python train.py --d_expert=32 --normalize_top_k=true --head_dim=32 --vocab_size=8192 --positions="rope" --lr=0.00202 --beta2=0.98 --warmup_steps=351 --schedule="wsd" --doc_mask=true --dataset="wikipedia_en"
Below are experts of layer 3 (counted from 0) of a mixture-of-experts language model. Rows are named router (the router's row for the expert), up (a neuron's input weights, with its number), down (a neuron's output weights, with its number) and show model dimensions 0-159. Each number is 50 + 12 x the weight over its row's rms, rounded and kept within 0 to 99.
Before each expert's rows: "comes before" lists some tokens at least twice as common just after its tokens as in all text; "comes after" lists some tokens at least twice as common just before its tokens as in all text. This comes from a sample of Wikipedia text that the model never trained on. Tokens count by the router's weight.

# expert 42
comes before: " |", "7", "2", "6", "9", "8"
comes after: " |", "′", "7", "9", "0", "8"
router:55 43 60 47 28 32 34 46 43 57 53 52 33 50 52 60 39 46 53 40 51 48 41 41 68 42 44 47 47 53 65 63 54 51 40 65 62 87 54 55 39 32 59 43 56 57 34 55 41 41 74 45 65 29 45 54 45 33 61 58 39 52 30 57 60 43 24 33 58 44 64 47 34 63 69 54 48 65 73 63 53 48 51 49 42 57 30 35 37 59 53 39 38 42 66 61 58 68 60 55 47 45 37 39 29 25 74 45 39 47 68 51 68 51 53 48 66 28 47 39 58 47 35 47 51 36 60 79 51 36 62 49 54 54 42 30 49 37 27 61 67 54 52 52 31 53 67 39 44 64 64 67 41 45 68 53 54 51 35 57
up1:50 28 51 65 44 60 63 45 53 45 63 28 63 45 79 42 42 55 58 73 42 67 48 45 65 44 41 48 66 48 58 55 38 31 65 31 54 55 73 36 82 76 69 45 55 47 36 48 43 49 63 68 44 49 48 46 53 44 43 31 85 55 46 51 76 51 38 66 64 45 56 25 41 43 50 54 39 68 59 37 44 59 43 58 43 50 54 47 31 29 51 50 39 35 50 67 57 44 46 35 51 44 59 41 62 45 41 50 49 27 41 63 50 65 51 41 37 59 46 51 46 50 39 65 41 49 67 39 30 67 44 53 42 61 75 32 54 46 25 29 55 55 37 58 50 48 54 60 47 65 40 36 53 60 52 56 35 55 42 64
down1:61 63 57 45 43 45 28 02 68 58 53 63 72 56 57 57 20 33 43 54 51 61 38 49 42 44 55 53 64 48 58 47 44 49 60 65 32 39 52 82 55 77 54 31 40 63 49 32 47 49 29 30 49 51 47 34 62 29 48 58 47 47 33 67 42 51 62 49 63 48 57 46 49 57 49 44 67 45 49 39 33 49 49 49 50 60 34 59 63 33 32 51 44 48 57 72 60 47 48 47 48 27 46 44 61 54 43 47 57 38 72 63 44 52 58 51 43 44 47 80 73 50 67 46 25 54 39 68 45 39 42 56 47 49 53 39 37 59 49 56 50 44 56 44 63 72 57 33 41 53 45 47 47 56 69 38 48 34 58 39
up2:42 48 39 60 50 55 46 48 76 44 92 32 53 49 47 61 70 53 53 58 42 47 23 53 72 50 42 63 52 37 45 36 42 56 50 79 59 65 69 39 60 47 34 44 58 52 38 57 61 33 57 61 48 61 36 26 63 49 67 26 44 57 57 52 36 33 46 60 69 54 51 30 40 25 45 46 74 47 56 52 65 55 53 44 50 51 44 43 58 53 70 44 62 47 56 54 58 62 57 78 61 48 60 63 32 52 34 46 41 48 41 70 44 55 50 61 50 44 48 58 46 48 52 64 28 34 49 56 43 48 30 67 59 28 66 37 42 41 40 48 62 59 36 61 31 50 36 36 42 46 33 45 55 57 46 50 57 57 29 60
down2:43 44 26 49 63 31 41 44 57 50 64 55 57 78 41 64 60 56 31 45 71 47 42 64 52 65 43 43 52 42 46 48 63 40 65 57 43 54 59 25 58 45 63 54 46 71 38 55 55 45 57 64 43 57 49 28 58 47 51 37 51 53 60 57 51 61 32 62 44 38 45 69 42 43 70 39 55 53 49 50 31 51 46 41 22 57 46 61 57 36 43 49 44 60 50 43 59 65 42 54 45 50 50 70 40 51 53 26 46 47 66 61 41 66 38 74 47 64 56 61 51 44 54 62 44 21 52 78 56 49 34 60 59 32 59 44 67 36 64 48 53 53 44 76 49 71 23 32 55 53 38 76 20 42 44 35 43 32 42 46
up3:63 42 32 37 61 37 43 42 64 48 60 53 14 37 51 50 42 57 54 52 43 71 32 59 50 33 29 69 35 69 59 63 32 50 28 71 49 65 47 37 48 49 53 22 40 66 28 54 52 61 55 54 42 35 46 61 61 38 60 58 56 62 60 60 49 52 69 21 61 29 41 52 56 52 60 61 70 44 68 31 32 42 61 36 28 46 37 54 53 59 43 45 29 49 69 52 49 63 53 57 67 47 41 49 59 44 52 49 49 48 79 51 54 46 49 44 50 46 49 43 27 59 51 54 46 45 60 47 46 44 58 41 61 67 56 61 58 38 38 67 69 54 60 44 33 63 40 39 40 48 66 41 30 36 57 45 52 45 26 45
down3:36 63 48 36 39 60 62 34 63 56 67 45 91 40 47 45 80 50 46 45 58 48 34 43 33 56 39 49 54 69 43 63 50 66 52 60 59 51 40 50 36 66 45 35 52 35 35 46 44 59 62 64 74 36 69 62 59 46 48 45 43 45 52 65 57 60 53 32 37 52 64 28 39 65 63 39 51 55 43 49 47 63 48 37 60 49 38 45 19 33 31 38 52 51 38 49 47 50 48 59 64 55 34 55 80 40 36 70 72 33 66 38 55 57 35 56 37 42 54 48 30 58 48 44 51 43 56 54 36 37 62 50 63 84 57 42 45 43 57 39 44 49 42 49 52 67 39 66 38 45 49 34 69 43 44 45 42 47 47 62
up4:41 49 67 54 37 55 34 49 46 48 67 30 34 53 59 46 53 69 41 53 64 64 58 43 48 34 64 56 42 55 71 44 63 48 35 53 46 65 54 66 63 40 42 51 39 56 61 55 54 67 68 63 19 38 39 78 74 34 43 49 57 37 36 21 32 54 56 46 51 61 38 50 71 44 63 44 44 51 53 51 42 43 38 70 46 52 46 58 61 49 61 68 56 55 31 62 47 47 42 62 40 53 40 57 44 58 50 65 49 32 42 49 37 62 47 51 25 32 38 54 71 36 49 25 70 40 61 55 64 41 46 54 67 34 57 61 56 63 41 52 47 16 42 40 43 42 67 54 34 65 41 36 44 34 51 47 62 40 60 36
down4:55 44 60 65 48 54 40 62 40 54 55 56 59 50 59 38 36 27 44 37 54 49 36 66 44 62 53 49 64 56 54 41 50 53 50 61 37 31 67 57 35 44 62 54 55 34 54 41 44 32 44 48 52 47 43 44 49 53 33 28 72 65 76 27 65 48 59 62 41 54 38 44 64 61 60 67 15 53 66 43 32 59 38 43 61 49 65 61 28 45 44 66 37 59 64 64 60 60 41 60 51 59 47 48 45 37 66 39 74 47 46 60 68 69 47 44 56 48 47 48 44 38 40 34 67 43 58 31 58 57 67 51 37 37 41 60 37 38 64 26 29 70 64 52 46 57 75 32 35 76 45 34 65 51 55 42 55 40 50 53
up5:49 40 41 50 49 46 44 15 58 59 66 52 56 42 58 56 49 53 61 55 53 48 52 34 53 42 39 52 32 36 38 79 27 55 49 47 66 56 44 39 49 47 30 54 51 90 49 51 60 56 59 46 50 48 33 54 50 48 53 25 48 60 51 28 27 69 37 39 46 38 56 53 53 50 56 52 58 41 40 62 55 65 75 56 52 35 62 53 47 77 69 60 58 48 56 21 50 45 54 68 31 58 35 55 54 54 36 75 45 43 57 69 30 60 67 53 52 47 40 39 42 34 56 65 34 32 46 63 84 35 55 41 40 67 46 48 58 59 47 50 54 57 62 67 62 60 47 46 23 61 52 51 54 49 41 62 59 45 52 59
down5:47 60 48 47 70 60 37 36 55 59 55 44 39 32 45 65 60 51 51 48 44 58 61 49 30 55 37 37 57 44 64 54 44 68 43 40 52 48 56 57 61 35 50 49 31 67 72 54 53 51 35 43 52 66 40 75 50 68 51 41 48 55 63 60 50 44 54 49 44 68 62 65 20 42 44 30 37 53 32 29 40 53 57 63 43 64 51 27 40 39 33 71 72 56 61 55 54 78 45 61 57 51 48 32 51 55 43 76 63 58 45 52 51 44 47 68 49 60 32 30 70 61 52 64 44 13 29 61 57 47 72 60 37 77 44 61 48 39 32 53 60 40 47 48 32 52 42 51 49 50 43 43 60 30 50 42 57 45 45 52
up6:37 45 53 70 64 50 48 46 52 36 53 51 52 45 59 53 55 52 33 21 57 41 45 62 27 55 54 49 76 50 64 61 76 40 55 42 67 54 41 42 64 34 39 29 54 38 55 45 42 20 70 64 50 53 58 90 55 54 51 56 43 32 53 36 58 44 47 32 53 55 34 73 49 41 46 56 36 48 39 42 73 59 28 54 49 48 50 43 31 65 59 59 60 58 45 51 75 41 51 50 23 43 52 79 51 44 52 63 38 46 67 50 39 59 55 59 41 45 42 34 68 43 34 53 37 50 55 51 51 61 46 39 42 48 60 67 21 51 52 53 38 63 52 51 31 47 59 41 50 36 69 69 48 73 46 50 47 56 49 48
down6:56 65 57 37 55 61 53 63 55 24 66 49 53 32 56 47 58 51 55 47 33 44 49 37 66 41 35 58 40 43 43 52 61 53 56 36 60 59 39 48 48 58 49 66 48 25 71 54 47 37 28 28 49 44 43 51 57 57 47 50 64 45 56 62 60 37 34 46 48 48 53 53 41 38 58 81 38 41 43 37 57 40 65 49 45 54 50 65 71 51 53 58 44 65 28 59 49 42 48 35 55 50 28 62 47 42 79 69 40 56 69 64 65 57 55 38 65 54 32 52 31 14 43 50 45 69 38 26 61 51 66 50 47 59 46 60 42 52 50 37 44 38 71 63 43 46 56 75 73 23 31 36 57 62 65 48 40 51 55 58
up7:31 40 72 48 63 66 49 55 43 51 71 53 37 46 68 58 50 59 50 39 62 50 42 45 51 46 47 49 68 30 50 49 62 67 62 78 44 63 40 30 55 61 35 27 19 56 25 41 74 70 40 51 41 40 65 48 55 47 57 40 63 49 38 54 58 63 60 40 58 47 61 67 78 62 46 53 38 37 44 52 59 36 66 75 39 39 41 45 56 53 33 56 35 32 51 59 56 72 63 47 64 46 37 55 38 30 41 40 43 36 54 45 45 47 47 56 53 50 46 39 55 64 38 55 24 48 56 47 47 38 41 57 53 39 54 56 57 41 50 56 83 72 46 53 55 57 48 36 25 55 68 48 32 45 59 44 58 42 35 40
down7:33 59 52 56 54 54 55 31 45 52 48 47 55 53 56 40 74 35 69 55 56 48 36 60 47 52 60 39 59 60 46 67 67 60 33 52 37 54 58 46 68 64 40 63 61 38 52 55 54 53 57 67 67 50 56 32 62 56 59 56 59 59 22 60 31 53 54 35 28 51 51 39 28 42 55 37 35 27 45 45 27 49 43 61 40 61 35 28 43 26 51 37 67 61 41 49 51 78 72 67 48 63 41 54 54 46 38 59 64 65 61 41 47 46 55 41 55 37 53 64 53 47 38 45 58 39 30 50 47 51 29 61 71 79 60 43 67 38 34 51 46 37 50 54 58 32 36 46 35 39 58 32 54 48 66 57 73 39 43 70
up8:56 31 51 57 48 42 53 56 49 47 48 35 46 41 23 73 63 62 37 51 60 74 47 67 64 26 68 42 43 54 47 51 30 53 70 45 46 60 52 36 46 64 47 38 50 42 53 39 57 56 49 52 23 56 74 45 51 51 42 61 39 67 51 31 37 56 50 63 55 65 44 59 68 59 56 59 50 69 45 62 45 48 61 28 43 52 61 21 53 47 42 50 40 60 52 56 48 30 67 43 32 37 58 43 50 25 48 48 58 48 52 70 51 44 35 56 47 51 54 59 28 56 45 53 36 51 46 39 42 65 55 57 73 87 36 50 29 51 24 45 65 43 43 52 46 70 36 82 54 44 68 55 47 42 50 42 71 46 47 46
down8:52 41 55 38 55 34 42 49 62 43 52 49 63 28 47 40 67 47 37 26 43 61 53 52 45 57 80 54 48 37 44 34 46 44 41 44 63 52 64 40 43 54 42 73 64 56 74 64 60 41 49 65 42 24 44 49 52 61 56 48 40 45 40 64 49 47 41 39 44 40 42 48 42 58 69 41 48 28 65 46 52 53 59 45 63 45 55 42 57 36 64 57 39 47 31 73 72 34 54 52 36 52 50 59 45 69 49 38 68 66 59 47 40 70 55 43 31 46 41 56 54 50 25 50 38 29 39 85 40 49 95 51 58 45 33 50 52 71 60 48 60 50 47 51 44 44 32 48 40 52 50 64 49 66 41 61 53 30 36 69
up9:61 60 52 67 46 66 53 34 66 60 62 52 20 36 87 47 64 47 49 30 37 62 23 73 49 57 63 31 41 44 30 36 58 59 38 73 41 60 66 47 60 64 63 55 40 49 38 53 45 28 57 52 52 42 40 64 56 52 41 58 35 46 49 65 45 39 54 50 46 42 46 57 43 74 63 54 70 41 55 53 57 43 44 53 53 49 53 46 54 36 62 43 47 46 47 54 46 21 66 37 60 49 49 63 38 23 57 45 47 32 43 45 52 28 51 52 58 52 36 48 62 47 79 44 47 30 61 59 54 34 54 46 53 36 65 33 51 60 48 49 65 37 55 72 32 58 51 47 63 49 73 47 64 40 37 40 52 27 53 61
down9:56 41 29 40 53 32 75 37 45 49 52 51 44 56 64 27 37 49 79 58 40 27 64 49 59 49 57 45 50 43 75 60 60 53 56 62 49 37 47 39 49 56 45 36 44 49 48 47 42 34 55 72 56 46 58 48 66 43 44 42 44 52 30 69 50 53 68 45 56 48 82 57 66 43 47 43 52 57 50 64 46 40 52 16 49 22 52 43 59 55 39 55 57 61 53 42 63 63 66 36 34 52 32 42 22 55 42 58 63 38 52 31 70 47 47 39 61 46 49 63 51 57 51 50 70 71 46 67 45 64 66 41 57 68 50 47 59 44 51 57 37 57 46 22 66 31 46 26 65 36 70 34 38 50 50 47 48 51 42 62
up10:28 33 66 61 51 35 53 33 43 52 50 48 43 63 45 63 45 63 54 64 31 53 56 31 57 55 58 39 74 51 49 48 45 35 44 61 62 72 52 56 56 46 43 34 37 59 76 38 63 63 49 57 41 48 55 68 54 53 66 46 45 58 31 47 57 72 30 51 55 62 39 20 51 41 40 52 48 25 60 26 57 47 48 77 54 36 51 33 42 53 59 64 40 45 51 59 50 76 64 64 57 63 51 54 32 53 55 67 58 61 57 57 34 75 41 47 37 33 49 53 47 42 73 51 23 50 57 42 50 50 36 34 41 48 42 51 39 42 44 69 53 52 31 60 35 29 51 58 42 41 67 38 45 39 71 47 62 58 43 71
down10:50 30 66 52 34 39 60 58 49 39 54 47 40 46 44 50 46 49 55 74 44 62 85 59 43 40 48 45 66 68 38 58 52 45 39 45 51 06 37 43 22 37 47 28 49 45 57 48 84 39 40 32 57 61 47 62 33 52 57 41 54 66 49 37 69 76 44 31 50 50 55 46 46 45 63 59 39 60 53 46 60 51 48 57 58 48 50 54 41 68 40 47 64 37 69 74 34 63 60 38 49 68 57 48 42 44 59 60 49 34 58 32 59 51 49 21 51 25 56 64 50 58 41 59 51 43 41 51 66 37 37 51 64 41 54 61 50 24 44 42 64 38 45 40 53 58 53 48 59 75 54 56 54 48 55 52 66 46 65 49
up11:50 47 74 70 45 41 60 58 59 52 36 78 40 49 49 43 58 59 40 63 40 71 58 39 49 37 36 34 64 63 61 55 47 51 44 57 63 52 73 59 55 36 57 49 53 71 41 54 59 34 67 52 42 38 45 69 48 52 76 48 42 57 67 67 57 49 45 44 59 30 47 44 39 36 75 50 68 50 65 39 56 57 28 42 40 48 50 75 60 58 42 67 31 39 51 45 63 38 44 35 72 47 48 29 52 44 59 53 45 42 58 54 69 54 43 36 50 60 51 59 56 45 61 33 50 39 70 70 49 33 59 46 45 64 51 45 62 35 31 48 42 19 33 37 35 43 54 21 26 52 45 40 42 65 55 51 37 47 57 63
down11:29 64 40 62 38 37 48 55 55 64 65 40 54 32 55 43 47 51 47 54 50 41 45 34 48 43 47 53 55 62 44 58 43 38 47 57 57 31 51 55 59 39 66 34 48 55 49 42 45 58 47 62 42 35 59 58 61 36 43 50 41 28 64 65 39 50 50 47 32 56 49 40 52 31 48 37 65 61 47 36 41 48 33 42 80 17 78 76 36 56 48 71 49 43 46 51 56 50 76 40 47 43 32 49 60 51 49 40 62 32 65 37 55 22 29 40 55 46 49 73 58 46 54 43 62 60 41 65 39 25 63 45 62 59 46 56 35 54 62 48 70 73 54 63 41 62 35 63 37 54 51 61 50 63 67 41 47 43 69 80
up12:50 51 44 52 41 51 49 58 77 40 55 37 55 78 71 56 41 50 54 41 39 44 52 36 65 37 46 53 61 73 49 62 49 37 40 36 37 61 46 53 53 39 59 60 57 35 40 47 66 24 63 49 54 36 51 64 51 58 60 28 40 42 53 64 38 48 29 71 49 62 46 63 59 55 62 65 53 44 80 44 82 47 39 57 28 52 51 37 51 53 63 41 73 32 48 45 48 52 50 36 19 52 59 64 67 55 51 63 50 40 51 58 65 54 39 55 47 44 36 46 68 61 36 59 78 43 52 56 46 40 42 19 61 41 57 40 33 53 41 55 62 58 37 51 66 53 53 59 31 59 50 63 80 57 36 58 55 43 49 49
down12:53 60 48 54 57 52 36 40 67 38 72 39 43 52 61 70 46 38 56 39 43 35 69 59 38 27 54 57 36 43 44 44 57 44 70 46 47 51 53 52 52 32 65 47 46 52 43 67 47 62 59 26 43 45 58 52 44 43 45 52 68 47 41 42 48 46 58 18 42 56 52 59 49 28 38 63 72 47 65 59 50 46 23 34 47 56 55 46 49 51 56 53 55 09 66 55 87 52 58 63 35 47 38 84 47 34 35 52 42 45 69 43 42 48 67 67 53 51 52 51 54 45 57 36 44 67 37 39 52 58 49 65 39 48 56 54 54 22 38 67 52 59 38 53 55 55 34 83 51 50 60 39 57 40 59 48 48 51 42 67
up13:53 54 55 61 47 44 50 36 43 42 52 52 53 56 50 63 42 37 49 31 25 68 58 49 54 54 55 50 61 27 27 31 72 43 51 45 58 60 64 48 64 44 50 45 57 53 34 57 55 28 48 48 34 53 42 71 43 66 72 55 43 49 56 43 45 50 33 39 47 13 48 61 65 53 48 62 52 34 55 62 57 78 42 43 51 69 56 60 64 72 53 48 35 38 38 48 65 43 43 27 62 46 24 66 51 68 67 48 48 49 33 50 65 55 67 51 39 58 29 58 55 52 61 48 55 43 72 80 64 53 56 39 46 47 45 36 52 63 61 52 40 24 34 44 36 45 55 55 34 55 45 59 54 41 26 62 45 31 57 30
down13:43 33 62 69 54 58 41 49 36 49 52 58 57 47 69 35 51 36 61 31 58 46 40 50 52 56 32 69 55 61 67 46 67 33 70 35 58 26 64 47 61 73 61 49 45 36 43 55 51 49 68 52 50 43 45 50 42 60 32 44 53 38 40 64 72 52 54 63 26 51 47 88 60 40 37 66 76 45 33 40 25 51 39 30 41 47 49 48 49 60 37 45 45 53 52 50 72 33 52 54 50 25 35 25 30 49 64 57 48 43 46 38 53 44 70 66 38 79 60 70 61 44 60 44 45 62 46 63 42 65 54 36 52 57 50 51 52 67 52 33 60 55 48 37 43 42 55 45 50 50 39 59 40 69 54 43 47 34 56 42
up14:31 56 61 55 61 66 54 42 62 38 33 75 53 43 52 45 55 50 42 53 49 68 57 55 55 43 50 42 42 52 49 63 51 57 21 74 49 64 41 46 60 45 43 40 70 34 07 59 53 33 60 48 49 33 48 64 49 56 61 44 58 67 59 76 43 38 57 63 47 25 50 51 53 60 65 47 74 42 58 38 59 42 75 21 53 47 54 46 46 54 16 47 58 43 40 57 49 47 44 47 68 44 69 41 59 54 52 37 65 40 63 52 62 59 48 36 65 31 31 39 46 36 42 38 54 48 45 49 59 48 50 35 45 61 55 73 36 39 41 59 62 56 43 43 46 43 36 38 35 28 55 69 62 64 60 61 40 64 53 41
down14:35 33 52 29 53 64 62 39 54 40 50 47 59 68 73 60 61 61 47 50 71 48 52 50 56 58 41 25 50 45 59 43 68 40 44 59 72 53 52 49 58 46 48 40 35 45 45 35 37 58 49 46 39 43 51 34 62 61 55 38 49 56 60 66 54 51 39 58 49 52 58 30 31 25 35 24 42 43 52 44 54 53 63 43 46 56 55 43 47 37 49 37 36 51 58 39 59 63 60 53 68 69 42 55 48 56 13 55 38 64 44 37 53 59 54 40 49 33 38 75 46 51 60 56 54 63 36 72 44 25 83 43 71 56 58 25 61 44 58 76 59 45 38 37 51 44 34 55 38 42 56 42 69 51 69 39 70 56 53 56
up15:61 43 47 66 45 44 44 47 53 38 40 58 28 57 29 60 47 54 66 52 58 64 60 57 59 46 39 47 46 51 51 53 68 36 35 86 68 64 56 64 68 57 63 40 43 58 45 48 41 54 55 41 49 45 37 56 43 47 71 64 30 51 39 25 53 34 51 40 48 67 52 35 60 69 47 51 65 44 75 55 56 29 61 53 49 41 37 52 57 61 45 54 57 60 60 68 54 40 41 59 47 50 51 47 57 32 56 48 46 48 64 54 36 42 40 59 30 42 48 39 56 36 44 29 42 41 59 38 45 37 33 70 32 63 61 52 20 40 33 69 34 42 55 57 48 56 39 34 48 84 65 39 42 42 80 48 47 55 37 76
down15:79 47 68 31 43 48 53 48 17 48 47 32 42 55 31 44 57 47 54 52 62 56 70 60 35 41 52 47 44 45 37 39 68 55 41 51 67 40 55 42 43 33 30 42 53 43 60 51 44 54 45 45 51 33 59 49 47 68 48 47 47 41 52 54 51 63 61 40 49 71 67 56 60 51 42 64 61 73 53 48 37 58 42 45 54 34 36 34 37 76 58 34 40 44 69 56 47 54 42 50 40 60 54 71 59 32 50 56 42 59 54 16 50 42 21 41 46 23 56 55 48 39 51 70 56 58 34 39 43 46 48 52 55 67 61 61 56 39 47 26 45 52 52 24 48 51 46 48 51 67 84 55 42 66 70 70 62 47 67 41
up16:69 34 46 52 37 59 52 40 37 52 65 51 41 43 52 54 56 54 47 51 89 50 46 43 66 54 31 62 41 75 77 67 29 58 34 60 49 54 52 41 53 35 55 28 44 67 46 36 53 47 43 56 59 44 42 47 49 59 52 43 60 41 46 43 53 44 55 23 65 54 68 45 62 52 31 39 24 38 57 60 47 34 52 49 39 24 80 46 29 53 40 42 40 57 60 72 59 44 61 60 58 53 31 41 52 31 62 70 34 51 63 66 32 50 30 50 58 52 31 36 45 49 61 25 55 49 68 33 56 52 56 53 42 58 48 55 54 40 32 50 77 56 58 36 50 37 50 48 56 72 48 63 53 48 42 45 56 42 44 57
down16:48 48 57 33 54 50 75 56 29 51 48 61 66 37 64 30 36 36 51 41 20 46 22 60 64 50 56 40 64 60 44 58 49 51 61 50 46 13 47 65 43 37 43 50 55 36 39 19 50 71 52 57 75 56 75 38 54 47 30 53 75 43 32 70 38 37 49 53 48 54 41 66 48 67 58 70 57 40 46 44 49 62 45 32 55 61 52 58 44 50 35 48 46 44 61 37 53 44 52 47 60 58 50 18 54 54 44 60 36 18 50 51 62 43 34 47 32 59 61 48 51 64 58 32 48 51 41 56 52 37 57 56 56 62 53 55 57 50 64 54 49 40 34 60 48 67 58 53 39 65 53 41 61 61 42 56 64 70 56 50
up17:31 57 41 52 52 55 45 32 54 45 37 49 40 51 48 57 71 63 63 44 61 35 33 31 43 48 26 35 27 49 69 60 67 43 58 55 57 54 49 42 49 58 33 50 45 37 62 48 53 39 64 37 44 50 46 72 48 46 41 48 50 62 53 40 65 76 44 42 37 47 51 69 50 47 46 52 26 62 59 49 56 35 41 77 46 35 67 62 62 63 52 73 54 75 28 48 76 52 52 36 53 40 59 48 39 22 33 61 26 40 46 72 32 52 80 38 53 42 53 35 48 40 45 70 43 40 52 54 42 47 45 58 37 55 59 40 52 59 33 69 53 70 57 50 39 59 35 37 48 58 49 42 73 65 46 40 48 55 61 51
down17:67 53 43 52 39 53 37 43 45 73 53 37 47 41 65 26 55 43 62 53 44 17 49 40 49 57 29 49 43 42 39 47 63 52 36 44 62 37 43 46 57 53 44 66 38 37 57 46 43 58 48 63 59 47 68 22 46 49 60 34 65 55 64 37 22 49 48 43 45 63 57 45 50 29 58 56 63 38 57 64 59 76 44 63 68 55 51 80 54 58 32 73 47 62 30 64 69 33 56 36 53 65 72 53 55 72 43 56 44 45 58 53 51 33 59 86 47 63 43 74 43 40 51 45 53 36 45 51 54 46 54 48 46 56 49 40 23 33 48 45 53 62 56 55 44 64 43 64 30 41 52 38 51 46 49 43 50 57 66 65
up18:37 44 37 39 57 39 34 48 50 51 66 40 45 54 59 17 53 55 55 80 63 65 56 54 55 50 45 46 79 29 43 54 46 54 61 54 43 56 58 54 44 70 32 54 48 67 45 40 69 44 46 65 57 46 42 43 38 48 52 36 34 79 49 56 62 53 31 39 44 45 27 57 35 53 59 45 37 70 40 28 69 61 48 49 62 47 41 48 60 46 65 51 61 49 58 38 50 50 49 51 46 39 38 40 40 46 57 56 45 57 26 63 65 48 57 60 54 71 57 62 31 57 49 41 42 40 44 36 53 45 57 34 61 43 52 72 61 59 26 56 67 75 46 78 57 75 32 32 39 40 72 57 52 38 56 65 38 60 59 59
down18:60 70 29 55 58 37 59 37 55 45 40 52 49 49 49 57 34 46 53 48 47 59 49 52 29 60 63 45 32 47 43 36 46 71 48 50 40 37 55 53 49 61 49 42 54 58 56 54 70 51 42 38 46 65 13 37 36 70 59 48 48 59 38 58 57 34 49 31 75 67 32 33 55 66 37 28 45 61 37 34 43 66 52 74 63 41 57 41 56 49 57 72 40 59 36 47 62 30 41 42 57 50 33 51 46 68 56 32 71 53 33 48 50 61 60 80 62 59 61 53 50 64 59 28 45 49 46 70 52 44 49 43 43 52 51 52 35 65 39 72 60 59 59 59 59 46 45 56 53 40 47 38 75 31 42 25 66 53 53 67
up19:44 23 61 71 53 43 48 60 37 42 57 68 38 49 30 57 40 59 46 62 46 54 61 41 67 25 16 57 50 44 53 46 36 45 41 64 65 62 61 59 54 48 24 42 53 60 53 47 61 70 57 34 32 40 50 59 62 53 47 44 57 63 54 53 64 64 21 47 55 53 46 60 27 41 38 34 43 37 71 58 56 47 38 77 47 35 48 54 46 46 36 68 59 55 35 64 55 66 50 64 48 48 41 66 52 57 58 68 26 52 41 56 55 51 30 54 44 51 63 29 57 39 58 43 59 57 80 62 51 48 44 58 64 53 45 42 55 43 39 50 57 51 52 53 30 41 36 52 24 77 33 37 35 41 59 47 54 65 61 55
down19:50 67 38 66 40 38 47 58 51 56 62 46 44 43 35 38 36 51 42 56 60 45 58 41 36 63 41 67 47 56 35 55 21 39 50 60 49 34 56 46 29 39 53 48 62 39 39 51 55 47 29 57 33 46 52 54 52 72 65 31 63 51 52 48 59 64 47 44 40 49 59 31 43 46 80 44 54 64 61 55 53 54 34 53 56 53 62 36 37 51 48 48 62 43 49 51 52 66 66 38 26 68 25 72 40 59 60 47 41 53 44 38 39 66 46 41 55 42 57 87 54 38 54 38 52 60 44 52 54 49 49 84 44 54 42 63 24 37 37 35 55 48 66 60 47 50 67 43 35 77 50 81 63 63 36 29 53 58 55 56
up20:44 47 56 66 43 48 42 61 57 57 74 39 29 40 43 67 59 52 43 69 57 49 58 49 63 31 78 50 57 64 39 41 48 52 65 59 64 54 49 50 55 55 54 34 33 62 24 33 69 63 45 48 69 44 54 40 28 50 37 53 28 47 48 46 54 49 63 63 88 43 50 61 57 44 26 42 37 64 42 38 45 30 29 18 39 72 49 39 58 51 67 74 49 48 64 41 68 59 69 43 42 58 51 60 46 49 52 47 59 52 41 49 44 41 59 54 46 56 42 57 37 49 45 64 30 59 59 31 60 44 41 56 53 37 50 46 39 36 45 43 56 62 67 71 48 46 45 39 48 51 56 69 81 34 62 42 37 46 52 58
down20:54 54 38 38 54 59 41 41 57 42 24 22 63 40 52 56 52 48 46 70 20 62 50 31 47 50 54 50 58 64 49 32 63 73 52 34 52 57 55 79 60 57 25 67 39 44 36 45 48 62 53 73 41 64 51 49 57 66 45 75 46 52 29 43 60 61 43 34 34 40 43 55 63 61 51 66 56 33 51 59 56 37 54 59 42 57 39 52 72 53 49 36 69 68 68 38 48 50 57 66 57 60 50 46 48 43 55 41 60 71 50 38 31 65 42 49 71 43 67 23 45 31 29 64 32 63 42 48 39 42 40 42 53 40 41 52 61 49 60 61 43 49 60 59 54 48 42 38 53 64 51 38 64 40 56 53 21 50 50 59
up21:58 60 60 47 54 73 49 41 75 30 64 52 32 43 64 52 60 63 41 51 43 78 36 44 47 34 35 58 43 54 42 44 49 61 26 47 35 63 52 55 59 53 40 45 41 54 38 31 51 40 64 41 34 43 45 72 65 42 60 51 37 42 56 35 38 59 54 26 52 41 34 45 55 62 62 55 58 54 45 73 61 49 08 78 51 51 73 59 52 46 62 37 49 46 37 57 67 54 31 60 41 46 33 65 56 41 38 45 52 50 49 27 37 39 37 52 42 52 40 41 52 58 59 40 63 64 63 53 53 51 47 52 42 39 77 46 76 60 45 64 60 45 56 38 52 59 33 52 53 54 41 46 61 20 32 52 44 48 58 64
down21:54 52 46 64 73 50 61 67 51 52 40 30 33 43 51 59 32 65 40 51 65 66 42 57 47 54 74 52 55 45 44 80 41 42 64 35 45 38 37 40 43 57 55 48 61 63 71 59 26 34 45 68 50 56 54 64 46 35 55 38 57 29 33 52 47 55 71 54 49 32 39 70 56 48 50 55 45 60 55 42 53 33 43 23 40 33 62 40 36 49 66 58 49 59 38 59 63 34 41 55 58 70 37 46 54 48 52 60 34 45 42 40 39 39 50 12 47 35 54 55 28 47 41 59 47 55 46 56 58 61 44 47 42 72 21 60 42 49 55 57 64 38 42 39 30 54 71 62 66 51 64 51 42 59 63 64 44 59 38 70
up22:47 49 47 62 27 68 43 62 65 48 63 64 35 31 61 47 60 39 46 61 47 24 51 46 60 62 46 39 79 67 53 46 55 44 53 56 65 59 37 49 54 55 45 38 22 62 63 21 55 63 51 48 53 43 62 60 35 47 43 63 48 59 51 24 47 45 55 47 47 59 40 46 29 51 53 55 54 60 48 31 63 20 33 47 65 48 76 44 47 40 46 56 38 28 64 62 49 24 51 60 48 47 56 55 70 41 71 41 31 56 41 50 66 47 40 47 41 54 34 59 60 34 46 44 67 62 47 57 61 43 69 48 48 52 68 46 78 46 60 64 63 72 49 64 49 71 46 27 48 48 47 53 47 36 52 56 66 42 34 65
down22:40 51 49 47 48 47 60 43 45 51 61 53 60 47 78 54 32 42 35 56 39 51 66 45 48 58 68 29 63 42 46 50 34 67 56 60 41 11 50 50 44 55 44 38 48 26 42 46 77 44 69 60 46 75 50 30 50 43 66 67 45 41 44 58 15 54 54 46 61 45 54 51 71 35 51 65 54 57 29 78 42 24 44 58 58 52 57 46 41 57 47 59 67 45 53 62 56 46 50 74 42 43 58 47 46 32 31 35 39 48 55 55 51 38 50 43 66 64 67 25 42 51 40 53 47 44 36 42 62 55 34 50 54 51 24 51 60 48 65 38 77 63 60 55 33 48 68 40 48 54 38 53 43 54 43 65 51 60 49 55